config.yaml
init_std_router: 0.0209
head_dim: 128
norm_place: "pre"
Below are experts of layer 7 (counted from 0) of a mixture-of-experts language model. Rows are named router (the router's row for the expert), gate (a neuron's input weights, with its number), up (a neuron's input weights, with its number) and show model dimensions 0-255. Each number is 500 + 40 x the weight over its row's rms, rounded and kept within 0 to 999. Numbers have three digits each.
Before each expert's rows: a language model's description of what the expert responds to. This comes from a sample of Wikipedia text that the model never trained on.

# expert 10
Prepositions before dates and places. Opening parentheses before birth dates or ages, and in, of, by, from, during, In, On introducing dates, places or agents.
router:466523509468523503489475473497505521475505473454485479530542502506489449479488456481528549514500514554534497461483498556428491480497516458482513454533526473477475463362488495416482482484513477524523572427457470534515499505507585515602499444540490557502529449542531449433491491490489522487486499460587526478463486501525493487576504557559481472452507477399433477501508528493523455512543456468548594388495502496482527512537502556515533530544491512419484470510415518572508543387453505480550462470510525485489487485550461452431496502529576523448472482557469497558470545516530471513493477418466444523466478464479472424447547446553423548466418567569492547512506391551545485520512487493484473449438500485502492468434510537480480439457448503511480491537555465544494453537476472
gate3:486538458482463423535470462544416453459457526542434513520463516505555509551502538507483444498466508519529577544527485510502527433511560504499544518474485527454453466422476534482489483450492557517525448524553502524502514435512452535442528447493481514552537445526501473514494461531463504498529443475576520495499464532497510456493511498497543523571467508506441605451499558522555512556465525495490525524493440552478518480519487444521541550455596548548539474498522504576442548395501509439508494508484554543452490528578534471503486534520564458441548482612526482435480489476468531449538433553572521521530461539540500419467562536497442490496471543518503427475467482526546452482481475497519449532480582581488541447500420476462543428542460472476482553475506488538452453544551460
up3:561530552555457505508478470468460483515448490521537462489473479466419500558565503495453455540503437518516520545473506536492491519483540521554476556513504453426475489506499570460500529529501508504449475547554495439474433552486539570499468548446465527477476542553477549526500540488576536441486499463534559524466456504546544529535536471430464425471505524505478521513488434444421562568534469566447562485445503606536525555525510460446434476547448467497486564497535514483472470519456436516465542439524510483587502534562565535529494488505561441560507473437495505484526528502454478510434473441488512480512498612529510528450450469465523554531554464535469489520493438451475486447497447523513533490412513485516538458556524518428483504446497498548450486523418467407508532544507545
gate4:505514450516540562544503510461526514411470514568472529502534524568479465509526547515493560501557532522475546507484525565457475522534527472470438515487532506550505526489482484493546526389475463462451553514499480486468468514510495537530557477544569584415505483484488520516477420478557500456482471476479493545457460414538473498473414439517515474486404413549486511493547418505553565599535450546515458522539467520486502507446525511465495504549522497483541502548508509510521493519442410516573486465534523520555526469489501490479555485523514504479499512506551522527512467535490391451489445482546565497460568431511471524481519547525508415519527494536517552518387521494498475521522536502542564452530439409564532455478528514537519493399432561544532520507525452478506470576494478
up4:468486547483434427431484549445423498451518559486474506509424494446410555531535437476476426548498461499538478468439561442532477466480476503483459493504435515473541473548532511446388559561571500532523482465490467435503546459467489516434399510428531452561549479541509438491482507540502509511509490519451465476537449480496467501578558550483552464485518534482567539450477492480484519507524546450415510518474461574452533589518493484476532471506535520533503546514546491510525458506543513481494503511501463524516493482509506503556430483433471455572459523481454505490544491510580530545476498512441408536519490620519532434457543480508510579469500497433518485495557499538560478493496501530467520486457573552526463506475462540474513509578521481529496493520470532595487500486485543
gate5:465621521486532490481521535478519511474473445460502400462458544483515449461455535503498539482516464503446449576546501487379560473471494509505556551525530497572487480455550501496478517510465489482525506441518529494461514471513577435471483517515532466468501477517513492521556474459517533474501512490527562480518469463413433542490485483580467527457466499461454530439458457442585475539479446506518531452470429568466488493473500526444464554535553516504470532518497537503444498569489482507494506481564485485468605609558494495491525577483467527478516591577549499530454501509561464548481537415492440471472424474522527488498530534512501475495445532497471467562485498542526469552536566504470475487520433557563489509474460505402453493506531595561479517503557540492425503494504483
up5:524427505518442459451529574596467475496447536528515567443505535483508502473487558524588538464501557483454568536454484458551501512561555506468494481494407491500530537498516430512464497544516501548536508502473497467462509489466453577493463519504539477559499469461526499477493511618527436508492440476497637543525514578508526424530561521413473530444527521535551580493514506514496491487475519508501518492560563454496454502520473504501523492534465560470511436488497468487498465487433563474459462530476524526439491364439487482478452481473495485487513458506427567517553376537499532568506484490567533555497500499514601489495458466556486521518478607475517514440483492497498521502508560484482481479491527467426487531490495426551512508469480552517507460525492523510521491520460472
gate6:464451572491542485469499586533454551523532453540500490472455490495479428477440584540541542451558509434514522482466502483538479527535520442522503536444517507457434529466456461560531542497504514533504546544483566551472512460487494453499498457470555468512490553544421500544507488513571471544500468556521515539542531508507450529488571486575444450457504483538448553501511545472510443514543541479469551550577448499476534442469459480496529555458596502444563532510465581494593548488507481508488556485538498510459587429534445519503545542457527550413511535439495487503488506532497541550500399521563532542481529520462541524458488465437498537490505514492504441511560528483477491542547490504519500419537529450476502496497486436504523497541623454497589462441490530459479491530454505
up6:486548501463444484461493546458525470517496397551542505458474522507562558501471556575441502587496451496536528544439575460583465561452450476561514530527507567469545485518494544455465461511487520518492517478505470567557456505487494534411522489515539512446452438479514514541440536546448485458499494537481546474438584497556502529451473521601452488571543481485497594510552510606516568444505572446499515441433564523444538426494470509586539534508552539523557479488489462527537471480509465465499474523487477430503558548397490552485417489513538469526439513521567583469503567493472505518486484458525511499453501470486464538519465495539558470511482524514536502508477426519493468495523505496482461538457507499485482494539546455543474476475455530490464519500534521481482475451442520
gate7:574428445542497520494543496556520496429517546499468521503547494471454487476482483508586533564470580434517513510420531507468489461532504506559516557531484494492549479529467479448538558419457485500475522510456464566448524530464529501608475506523432499488541530506514534488495518454496523518514428522505474600521487473500491489499393571507448452480499543532488536404568502476470450491515525479471475502473415518475470498536448447508487496514540480530531500522512539567483531466468497480447494528491453497412564527500559596480478518601551461449547544523512498517537577502509487499440482495467502416464518483501511500472580447473504489559502471425468521515536573496531464493515452516461528509593432489493607546451521414519539517477456432520524506499530459471502467558473463
up7:510442502548575524456473521443458444484563518588519515481486458470427534442458526493578557515493516522578546503473546479556446513528516534550537464420466534493491562473501508495532476527435528539492472529456469511548512505503548499509472480501538510521525537508437516461426487483474538536554517453538499482502559430568416507467464548509494532437555527576491522533471620443467462493439472522514501464486512519573539481500510513504451503514518453548497514571404505563507531518449514477467537427548487531462527444436448432617499470461557524525527508484464453440502438548472539470499535464475544423504501439516492510410494523527476524543501526524410458552422486481506518455458503508553558499517542467505492481464487420426554494519506495444519495503509516518473483517572515
gate8:479526421446497490478521527463584572563523465541544509461555496501506492508516496464484451505508526492467438502498508559461480570464410563505518540582405522494549496494527478491507415472547520498522484495570489543514431538546544478506557533488496512525521519486452479559518534553513523592513450522523544422457479512491467453443486460492478489454537418521490557455574516431471492511488464470451587530514544452355510513560535501522480494515487552465542483478467553536526484513551447461496469543474552532491537530539476532498503520562501488536488492540516487513553485460532473440409443523490512453565478546474513439458504415495460524334525541552542524499461503529470551498469454488547448440482505451481499482494498473495509499524446502503486513505480568503477432560478501
up8:506456530483519480459462517487528459479529496540491527536479542542540454437502492463496521485459467417457545490489552565490468475493528484500451471521540451611558603503505566512542520518439460479456548493450500504476561466478499556481535532591522487462447492427476526536531566454443463429575519507451532508477407487491531528528537554510532491533522537578514506512504508442496512464518550405474466508501518471429511458563429510474482477473479520531496500447424516507556475544508452482501468494445535484516383506569566487526467470559431516431503510513440489487456508544461492577496476521473468515515503531535526546456482479500575517506563445454513544461502476489476447431487493555496483428551570498549548545471458515536530531493496524529410437511406478537435518548491540
gate9:481486532502526548488490531503549444524506493509567478514541456502435408453580524502536518558461465500515475511378542514497506494528494542387478495510496406493483472516552471513522539541503519511483480505486496538579460587456538472561470469550512558514537533597499537522459514519520474476533457516486408464506490435481494494528515512511501471520538504497503509489505516499453526476470489522474498546574530487457545512507507509421490504497504527446549468522529529514523450518564559527572479521464502503409493499549517459534513400463492536485462476511511579532504509403457554494481541492468455493582534479475545511543512523538513462504499463436404479463523437488525609562545553468511529467478497441468541493485613429407449522474537462499467467496548599548522440483511476
up9:573545474446524489527456448509533502455533443512447484522537440510513433519445546575531505465489457512453498482530526440514539522534493526463498563536485530475465383527481543520459488540451555484488451522489473475480524555528455558518491465543486524533489521575435417469451549566543492505526512545444498546533549500518430532468528562443575463548515469508573471450453442500553504429491460446476468425420458470482497441548534508504545511483487459439485456521492484423543515460501521532496454587543482513463485571513551482496474494448489487505570477478535515481480506523558515506504479516457480490557467460420473488465443543506523460560434527500496419472398522455479521558503520522519559552470490483493536556522487556434451511528497506532563527542513514485483610504488405
gate10:509538516460490437518439467494461501428513516471496538506450549529495572521445468550504514442528492497516525493460504529496535505498491412487450550520534468465502538452524478552507565479522488505573493556485497574448502440529565455505438476521473536552560522536456504427482563455483578423501518526509514398534547429479516534494511474513550554532497521562490544502604509499541524460634489417494526474507460475449500539435460547504474522507523488461540518508467477497549564468555459484481402533535559570526565432529548457556562504507558556499502511538516479463491496556476506511444529473569503496520462526530503528523476468403593544561539455503499476419489445511538503539511444539466442495431483499519524484451511507502510533539424487509521487515470472511557445440507502
up10:471510492482484497469516464526448508453481443498500484421486476491451452532441401555545520491548486472512480474501494477510520476508468497558451532521526570507527493479464542473544546511448527482572470571401581487522549524532573433453462477517492418523472499605500510563476414518532524515517446548523485595573541437534479473500471467498510525455499592463495505465536532463517474487451541526531502543437542494453485474487503575508480489477529462470505554536430457534478448489483568544522535427528555421546462480504580484445447504484486565494463420442473533509564480488519519484496523542536485553485571494571561551553564468474547482518495516506558522468535524457515533414538433494537487576543497488541455458491510505503420475493515527484511513552442475517513516573465495
gate11:460508491525490513477502451544494504465428570465527509444450505568531453502450524431586493552507534474458575468530551499464540459540544495510503520592488457491464486448567579453478557517428509518480458469519468534486510488521570479504535498476491537474517449585499583506455483530467526576503518473537442565493462498518489505477496527507510481483493509512432435462481543495529524457437483501450476470532505466512381512521470453503525501493516416481495496452420491512501505421438552478585483522544488516504508549519478529497486519501474485537531482496548486526516493472496568552481431481499497472517442519452547513520520551483414467538520602526595528518480458544476484507540508542559465554461533526539493582634505557494521453487442542487543500477556393505510550544535433
up11:509556438581481463492490462490572540567461482526580467451476499501502478531526457482472507462427466460470479465536569543444528531520525490437489518537439546479495500462432535541475481485467479510515448453482524509468469527457480450567542548474531602479554571479459549482512462491529519512511528550489396526414489440561514529588543525532553455457520530446471496453473501534506453545475479525427491546461555519470545471510509450515548461536583497514464499439420502568524544494535511500453489443527471479433497529534524623522495505512477429519517536478501480484400519504467475529527557379477511459493519470502496491517481453516466474479441498504471548493473408573583476501512525525485488524478497466487490488461504570471470545533452488579497521440532540519537447499513555
gate12:564479463521543492468485548527480523529531519511578469532491482563430504460492473520494575478500449495497440422481485483511504451496466457453475468569563502553545475515556457491480538504473506447531569507507588566537458522551498533529507447498536504513518570558568531440501523550452552477488506479508530472465539491506423512586487503540544481510476499513471511480517450446509474468530481519527464431552470533509492557527505563517473502458512469556474509435537503475481496366510523531539559540506543535516518486530508528502485427467554476504480519549529456543423503487478613491516591479440560416547478483542496445530522515578469509464414371581517518453476545486468483474486460511515483524486441505438485495513467498491441555524493557593491455488489597477463498486482535
up12:543496540480494527548556511520478505475507466540523548495520559467463439461476474495495501475548494495428509420441578553494430530482484545479493545537502491486508487525593551484510504493485503530484500508510451498510458488484548408496516458495555488533543456512516448464411495556527479440476460496406511503421500442489468530563475525499472491553502496537552560504506465476495498519495553503383421468498507522498440466538461468510504507446509501527478497498447462548531538556531459508518547450414542548523476457545501549520508472493596495515445472548503515475453537494506487404512560527465595444534469465564449505470549493595513472538550511491487489493427479549523503461490436553614557476537528514481510488662512545499509452514505495515526501473501487474520563425530436
gate13:490488433550526478395541423561528497514473484404528484491436493518473467473462512488586539537470468516529542525516528457414424506508520483496420523453546516517444512530515448485540514503538482519469569549526474502523433464494476483546508547411547532526408483471550436521480515529514548498569476541553474502495512508468542474497580525479502488472445557524534517559526473471561497489536499463507424484442501516504515470537535474472421571463495506473540447431453475565504483475480554511527526534454513464416564502469587535525481497520505491481515504511448556503514529505539467501464555493502464495473461507549555539496552521454478450406520500550512441407500431525501544618477484472476564456525489468518492480478498525600497430514506547526433533435488491567508553546511477
up13:508484480448432496558507491499504517541484523560511439495507545507478461453561494481517532411553429485498503502526521544500554501482482468518523384549519537427422460586449464417600418465584532467464544435442502523504454521480560446514441475501508469457534456539516438493542543455479481530463515496480534492463489567477477517515509558435563506553519475548599493524523499516499452495546524593488513495465468420526477486474516484491444467491518491559522510493423494450435487505474444524503549520516529479496512434492470496507440484457532503519513411496518458437491465434522509526508563497482469422504528532521439519529555506509499403540523450437521498510532505492473549483525536526543546404524475528549598507442486522535504507415512479461545531483456426479488471490531502
gate14:495531491503544525427465528474466544543457500594532458539571462450548463541551519488445517484433502477554540483480510494480496518461495495491517461473451494484495496519593484455534495404532478465522510506554464491478473497478532497387515517458564477543528493444531546433576494482533545428507503510496462463503564436483436527480410520485473524490483497516474543503459495506475485509520452425476509480489537453420488460443516496544536525487517495461522480547478525506459460471491524404596542428515532546481450472497527465509439435594476539421561533464515491488507556551488514489519511534458536442453507424539400503470476498473484455499471453508525487461584541433468495475500492521479461570493514417513484563473516542488472504528528530448573558452568532494515424596542476
up14:509514500494441510540532467498589532514525485490497468426464575551512593484473543511557532499539510532530612484522401512565514565473530513439536512463511441473493469449471544543494471553541494508495405497499477566544495525511519526495475454470467485515442485499415474490472508533535472440510470499466482467490452550527537463468539555508449515438502511491457490523435499501522518509568440511498484507529534533547487470520534494458595504445473420490531499459479469456511479500501470558519425498430491509565496520459522502531514570452488405513491503559480524481464499478471491539503563464498469600604486437414562469513489500527478471542486570560540439538470485395445472540511538499502488501403544496507426457510523506555437489529486486504468427533496488522470395477488487
gate15:455456437494532500474506537524504485515436510481479531454541467529468511527548526403437506493546469458530520476449497503534466574418552502385467467439517508499494516509447491510445502441472441487556470499420471535447493612523489594537436488494503555505472492555507567525460504447494556494491551470466535535435479529526536482477511501445433431565539467544557496451516513489479509443582512547521476463494495470489522473521534491469497529475586513453504435533446505520522466464563493526528516478497547452535516452464566498437543522480436517496491526511542466430551550463500462482492472527467463512480473632500500474540500479572493543555434475449450522527426573454588533475450514510529436488521389460498452485562540525460481478481478510505497497471493488490470465511504559
up15:582542472478555570475485461544469504550395497463510523516475499525467501456514467528463517534495471495428458458504509452489534477520527512528438470472532558523541563504488578553483552475591514476490524486435520541483561450497558512527501483562445412435526534493520520506474547485491431428484488542567446443537467468508539450546501489521539465521467486567465505464455578496521388485475499565509456530431509492517474544500556519558488423505497400396501521513492515504435499527479460439557466469480523473508495551533494500535540452528525446428528584420503505485490496460466461471564466500518527441517500501482513459443475519504456482510499578515542463467482512506468498542511476523500558491469494545493518545530502518516539413492441408492516491493547468429533613557471531
gate16:537512511578448502507533531481447434464491527458465414516527440472500542511511563552444517432452494465491487583480443532456542493554544549502573489482478507530478480508533454512466466447554500495436435510502494584428544450436480481494532469456482577415541480509539522476481533509506589538458540439525565482498490469499519519445477543469466461500432534481517478567436404452457488515516467524560483537443465507527515539482506471515476421499492514533532535458524500612529425439537508570450426520510514537458448451484451527493466461496421491506547513454520500501452469520438499481510534446536575507463533496455552492474454506469504520524519470466570482526451553512468494508455542535552488484548438463463422469463546507542488563521576476536443541512481547482460521485557533
up16:468508475514525476517485491521466501467474515513507449456535540454423533439473523508521512527447537507439490522525464488407488499493487524455452478435446522422531537483504478451401470462532465460493454497527510474559513499459442544478476528503531519414537509502528462514506478446531548444499493469461568524480565527465489514491486601470433457500432460468528478552411465478511524540554489494475490495506551480428451515529488491450497455480481458529557480437542455569485464470525548520511515557544490515531511473514455464459453430498466552501400572505539514497500521537532471506490572432492472499472501548433496434493506518442440389501476487548613521559529472515480515574459581562533428435526507490462456497401486476508548479526509553550506527476485537479537387529512517
gate17:605456462484428521490514461452473528452515425464394504468524464464479466561534525499456499457527504492462554514506455449525549424513528462531516510501532442448562414462500480478557513479480587515484502480474463543502584504500502445463482456465525493476478463567519425511424524452459515556492524483548481445451532488536499520517510467448490441489454469467515541472524497475546515544511483518521548487560497503532498494475518574514524455503526481483521524501475441485470479464513455487610494454488452480448524559536529556437463522512454559543506528502583469530547473530556505485521493565453442485530544448448465600449555555489469511465473471520541530554416476538461440464513565490485531436470448525479488455522446441494469490421442451456529526402433462481506533508485438
up17:469477494572520510501540502573485481411516597519559508432470497495544516471412503516486565419563497418472575453522556567460460483537515459438534543506490441541548474541555528502546487513457505531539517422521583496471421454516518503504459516452531497544509458529461536514485400485532499466488562523476579538542529497525508489509488512438506463537488487512511539515523531463423491469482467482476502498506476525524481416508457472552461551458514531556540470491430464518485501514457506494422518504465491471489483448537470536539439467484548502518506490499565508515568502487493508524473491446510504418490532375433457494486608519421533582540573548486475506541477461566512469524460459511471488525486499505452500507488610519533517501490435417522488495435460532470540546499536472
gate18:501472459477453501482469437491498529490574558518462496525479481436504451466489512494504444478468580517509542452469508513452599535497500492466467516543549517511501509535495463503495477449487508508555491513358508561530557455516414421604483512469425558470436507542442512497562504486560457479438442446534401486496492608531527506488472548483430448514574462470459551525590494473497489498537538476421520571488572490525540513552442463467401456500492512491536489538504463478448454523443470525488536471464567445554540535432570540495565548533494494529476530505525520492551487513544478466542484413517532498484529593466477530479483467503478526565499479542470530476458560512525483534526522534527492535483507445509526534514473483505478527544488482562505527470527486544435506566489519
up18:519593443535457517485511475533465618541546480473449566550525489538477426559533507469477553510521672508502558466519511547467534455451471454477472567484510542549468527519525513546475496493512506528503451505482427520525484514514477482523465436447493568547534505501482485543478530530491474516490491454475489517456470573458490496474537480421502549558555438512528528547512505490499521452506527515405458430496477553489511524492433505511479484476525438447519527534535490488478547503443517501458539444483554438514528503489528502522531550407448490531479507524410520550529536584477546529482517511543531483527569501483521540489530498460443556532522504517480550540441568565470461592385458565458459454509471454460495446495510492537526484544483535501478500488455464544458440561451519
gate19:537462500566456445528446439552509431425512431484511397514465496525496506495508489442484527511530567501507490557465494512494543582466431426505400484478485481497485544487410580546587477398514453477478518421543528562516566528511533463498572499579508588479460517462494519536506484461516591546448464511484509484496485475530528438493473442508508517485517507481500494465468509504539520499470482529541492435508466478515520448491502502493486520573436495429470543482527481483503540521454477486494514521514491475497511447573447448506567449525502481508459506494505445460475511517419472474423539521468555590394456528539475509446511553578510465547479480496496476440455441442532478470527416424534509489419448451517545521510482457489550462441482516512507480497528465551506540511469515
up19:565543552453436405455454536443459559587472503501486534450486487530485537500501453434497473432477569544476448494448525504495469484467494486474499457551491522454499457468516573476490511537555496518517422527538535505513555529457470517497410537542601486564442505503497470560467490480492451534471471540433477516531532510565462567526481559517549460457483462530584502491538519458480506474584577588448474512442479517501474532469525507476490527523501474497532452434541575492487549545541540504519504466472514498530550513443550510410467413533447473494479531494535566423463546508519436575451500512491483482421560522528500458479546520511492537434501439512523463516456585503520513559418500470486484505533542504516519489457496452459513503476415504500514589457526511528495566476473503
gate20:521537527520521515510476499512442415467513461490496509511537527556553514553468479544527501494593530438517513523447519525498596508462485515516477485468547487496440499397475556546526539541589468423533543479491495518530520506462560554552491532542460485450506491559495495442481480509507444455520457529450547464500529529492552534507453521552481489477550528576536521460529499468478409475439485508484549522492468476542511555477564477454522539501475469567437463527543613527516507511495558468521489465499483497450484480571570438512536505564531469477500571540463470506464511465580395486533472446468573506439572489487568477503538496552497418483545502458472532468507500465455473547549410559501525457495556520479553591480493454453498409511484510451501469476545453551513481524469561
up20:483489490466542498487520564491474399553549537517507459546501524509504471499499561527464506457477506486522506517476544447516458540551498484558497463502517521524461504460500525527501470524551459525470510497477493554457452475397510478515556455473530588417553549466518514528477411499473535572451418474501504450514470515506530456506541467460539582482551496478458532550448527528531471534504429504484442529490513523521545430447429516450530489536500404493436535488529470491475490486531538529504462504528441480494503503511537529516474516493556498448449507408493494524477522551543468479485436570556473646469521409505563445503535437514433433499497546532518453523469494471599473469501553606474570499504528391502506448449502503474546531566498462547484532539526452536475523528529489
gate21:533460522429478487528486504525528545499455504471496491440393537502504479476483492446565466575600487443509454522501477477495561469527485465480485502488457502505536527467483578477493479472517523456482593445525476520518451504512501523513466422502518418472512486504517552499495473509550490470485503483537448437563546462506483471582558574461538405505586565481501499460536495501524529536510511460528407496480476502466556589559541520536418496478541479421505534466565511517519521500555518463436480442512491551470550471469419537532503460563467525491568531498457494482475604561463485534490495515486556433509513542499501466512476483534505499492449541509469452459582507526544487456437462525464442494410501508553450464517514503538562454506487611517491520458512575501588489483465443
up21:551435517461551522561519482511489562485459549467485472580500538509466454457572508538512445450470476515519547530482479495476514488564613502477486524543493589424487500466465501490524546476537475460499426494587453478413497534495569461574480422560478484491475476497512563605464569508435543501460548491537547580500444504478510515480509514480504543490535536484574491503543463499523508525504527508540424547469411457484592560532510566531433512468495502455479532480539512469528477523547519488448465478461489482388505509530486594457527535528535472533494538551549418498480531497510497532456449453498522505512496444471481484525525621566517476537482554488455480507503584562550489493473473514530511474543443466537528476515544498468529547512521541541479529535527508523572529469516466
gate22:557496449463457525446449554488464547467556580540516472510540530430539504514439475524511498507511481532518460469536516535508468473477547500509510551498540531455523470467545510483455474519521483507481477458501534517534645492523437460504600492507507456512477531530553459495519514540472453577561483506536481482446580610467460564501521495438522485451466502507475591493532495501495439520524486438521522486523546551522494520475398433526508495457460556493524545508498462530521465533498488475580490550516547522526416522552450550543433503490505448488462474527422496535507474503508491503521503403553445525523459422457457465473561449459478469480507447485505566498607476520467467440537461508458430517561521463515478419558508484560501530531518513486581471525479535496489483509549398
up22:519470506567514515495500472500461478504466460484481540422501410491515568462507526511505516567460426434494426529518498464579563581478509528531523516526404492528527498519523504471518532455459564495546464570546527437485512446499524537400491469495462508497507445506489536535524594531480503473491549481526545513477480441544534533510481458509570529547552499533516418544476439458559540481487529495500411469495566451522481478488507598503486532511512529477518423486531598567465516503465507476490501588474442440502442483438479438520564473545466504508542501503526517538500535549483561499478476571475498456547515546470584604560491545516557547489485481471458434459470474498530505535478506535517560525467494553488478527515504450437454485473495478493436561506573542465458521471442567
gate23:490458480501526496508472460493448437481588466497430432472527440502616470503444488483518483441456532492436546503431488500494504525530515517515444539531498487497582502512467514575452434533576497462529489514563477534480430429553513504520541504526510508460450591476484465488497485596514517474494485505553547539517448493576568456489478465514424540489520437443585471556433511471494581501506480481506523589499497472541500491500476531449542570502523512474521516436469530475487531470528482546525479528526472388461515464568542408527513487548483502507467519520491481525497581494502508532571508530506525498483484453570493440531504486460491411425463527592451535488501491537517414468507512502453417468439511484473523502434515447489521506516518542529538506466554473498484504587439470
up23:509544498505478496516550585468439537521484497525523556604511521529429440443558600487456435531526436470501425441467484476527565546496462472522578490481489470526501552562624525429480483419518451491409505504493579504541557508452523525543449510487511512521548522527499519513460525440470506469504515511526407487472518534496534498534480551517503434487448545507480513492508522550514485487536538502477437490423520534480416493551560495500433466440494488539499486487541508570479511509467566452559522444544533559532498532491458580506536551490466478518527445509532534548485551517478523474498506495520486453475572550497561491548483571468521576513570500462575513524483552485487445514467562474552536553484523522491448561543456511480529476551554536475437534492485443545517453452518521
gate24:461459554513521477584509415524510554442535449508485459485590476457433429463494456478477547471525472613521512473494481497478479519494435470515506457505469528472505547542485424531487498483527505521466483405508517520552594503504501497511472455485528468554578500480475398525552460459520529516547466491519499453522529461449533435536496484499476494510524481535472532555529553467487457532471514501539570525530511517572517573525513491545475549555527458538465560502490476507490500515523442461439556447455432567519468533463526502539569424509520555512443477508446493517476396575482445451489522492494533571434548494477511552443532523521522541524620457471455501538479500499515406526505485525475552505479511522500493466521598468448488500466493501527469535486600473523497452495519412
up24:486454575465540481550466473415544493450540490462540517543474542477481449551521435486399466483548513526552514490512480482497569548394504537504498463423492461510499602553513537556482500442502474435505479525464457585468504470526508483543527458542469411512454505535478571427541402509496539492518538471407534527468483453430527538527521475567472564506546564513529512511528541481535547564457473543478521471507485533481503571479492468443502521529496539508505507449495444519445543518513480529508482467582535510589461512550497503484468481591516484504530584507537499536509486483574473510409455501439503554509496556517483492554484407584536459472472555487510456458479463489452512493476472539509472457395548506493480511535503437495482503448456516495508478533473514436522477480527470
gate25:538508511471532515460517453547542529455477527529472527464550525497448570444537502413461504454483431480496573488568524504470490433562494541532560473503527438525538529537458451511531499449419481484482473499507499593464476467502551542472560516438506503512523508431501547483506476507489531496402467518534455457467501540547484474513552567465445476423465512508479479485438537499499523563484532561471511522442552471448484506451601505559527553463508475473505501563434469551526582508529494484579495533493489520433409520510516450496460528490536481508477499471561491481535579437438501468555575465501422456452449552519514449485494478490465529532505479515590488521519515466480511495511485586422527574467463561511482513505411467473500500415518530547500488468547484575509476427454459
up25:552440452489503495560459485501508543502547484490537605441529492483516413477507537515495544529564493563498475465574530567532488459472621568536523485500485624490452528478509522462530461503535576487472526457453552545527516452482447479499513511426459424571440477514501464549526464513383499515439513470507542476470532484510514536551458507499500538456452515412491520506467465470564500527441483469514434465527478384558506428500565499524542528527472482460601484501445452509573545494503456500482497473465524526518494499482455533503449484484419485492505583528563482480545457454455435456510502551526506512504537538479497549429432527493453503443500492495485487490510482459542536493578547553508472490505586471502450521521417529518434475537498502522494486477514514505448496493481501
gate26:531521481468478456438537548552457457473542506453448416529509524500504528500498492529477446440475494426493524518508459496456578421473562524571513425492519526556371497534494506506515528445554569512443472523456538500475432543503428477502492536501517494558476435531558497501430531511530530500526521515554509474522465546543518492520511554501470540470461481436534508522508489617481495508510532465498495478441542432491554514518508491473441434488452474478489524503542555468510495495535511557477506506507485509476500464559490543608540493477525599527475563528465556512554537504494503525457514531490420479470522527505513485548475472487482496526570478550404438571494510435464502440504481522457487563588454484445498565500577524495454503482508497410481506561469524434497488428392525
up26:529449589470486504570524551488538570492495423539474580530560560485463515520487489510481507518465519470526554538557476430524443503493468486526448419466509451555517531471476519506490485514539469536508498480479485504512480465545477436510470506482437493509507521519490518568496500494490530435540446436471507473565446490496478547509540576505508484492546481504408509543479522395544486438436481472508374565462492585508476456455480465422527505463511569564520461407484491562439500523481575517560494383439512500461516447536516486483517551540515509488495462484544497514503502542574507489426475467481525519556469495539530457532550485501405443461566423462508550436478518489486515533534467475535518446485481551573559442523506554470523490513463487511461477431487561510486469511471455
gate27:471541430505491517476489445425533459571612477493432478522512566559469542537495487467542551521491495519535547514477537461435615452457490484487509458502558517477529559531495485506393489511542506510481499590484456488521576499489532470512550460481491525558595526528556532563476514529480466487548503456459440463450456536423465516501567556476501464553464446480483455538424481562501480483503485463489496467517499568508418525496453452458513428567439506464564463453567474546540511532513452536526516476541519504443514476524482502484486495547491407513487555579525499560493498509478544469516486459561466472410491453502523537481521543570468524518482495491478482481517528458447489535547501475535472522426558549465548479508571489429515541486521472472538505510521586543565489446478486
up27:521515517514491504494459496496482576498530494486483513541526494494471512511378563538506439464488486445452550432430506516523503554486504413511516589483489498453451446482477541494523492504459504481534437508525476450454441555483465487469460532414503548516443510475529423451493508445522485480482517527516531499569487448517475512458481487586522494523543509570508534561559468488520504496488483507455490588455487477504582504490530521525543489485516575498450469514471460562523497465498550444511452501446405515495523503563562532516498473453520495573495532424437533492539544484500484551545565506534506480461474536566474526435452559554472410470493530484435544522539544416511497417490492601492525518455478490496419535525483498544542456538527579517489493495403424432495553452554464
gate28:520528464468523541535490493466495534521569472504504460535566493502521529500454498531441517548507453465554536554490546489520468532494563476552546458583478483529466454490573564431438473478490493500523468508408563595577517557447463500543546511438538453592557550499466491498486540486510475541520490450536587575539554505549443517502526509464528477443483472491443461582433538546569522473531522526499529549466500536505494456438560487524456454539564520522500491488495500511529562478440496429477520511506502484429503524480486516467540553547486556465438498503521437566511502438537491491494461455522532486473438452555470499532470451469494488500437574473478524483488514527553539479592527527491588497504492494563515523464469425498541456515548442518475602485553431531454576528484473
up28:444443525521546472439484460594525507503483498480500497487553420473452482499553488500522414542448485537564444505509402572496521469467469558513481543564529476503455540542533527515579470452538429472446406466477572533493523494442570448482455492542485483510504504516533499518469503511508527548488553502517539518464502529520495496467417496521454470525468581458460425473497452528497465488471511490538474488537508524526457553522483527506535556464528523452444477557572493527484456455518501458565497477451450494543543532581494586551524570531581472491529507529513523393464488484508529486521509534438494531514470547491520495513577584494465525486577525493481512425517500509418485513474504436436536527499467411440439468550511453511456492499477523571549529564458490567489440450501494
gate29:568423537505502479509521475550431568525469540446498490519521456498573487503452529477531532478489487524531433426440514461470519524521449449440512462474511501514511495516531451506484498600516590432480573499523545478467471459529475497488517499429529489455415445495448450486511466455543498475478458568527522470403500522474531551484513481421401516463407504452514482456488456456520610490502522495494453493502450492427511556432507538542536503521504551513476440504521526487429462476565498508459518528515459478482512519593512518494454440481448479529517561481476451432533498451501521462511513570525473516499505504477507549506514566509501415453575525524517448526531516571574502478459520437473477529500544475479522551441489451513525492495470480398422530569507421486496557489467536
up29:508512493536515524432468469451493498469496498497450497489558523459543532486502514438519522541436527444523441478551537558542498549520510545450551513515508506426479487528559488533536482542552524523542460502513523469456477547469481496504505486486524485547502469486448488457415505530571468576505472488466511492461527519457483430441458560441515465548519459526508467599456497479530527444520553534446506462514546507438532530500447515482545428440519493488577473547384589495534523506518474509516481484519448549479490497642504457419492489563534510434498534503469525540474450518509495467478518494539566525574518460436493464540425544485561512445477547487489519530446510456439520521583470556517464514541508538415502473448521520462456508473507490433644470517557494587513496476485491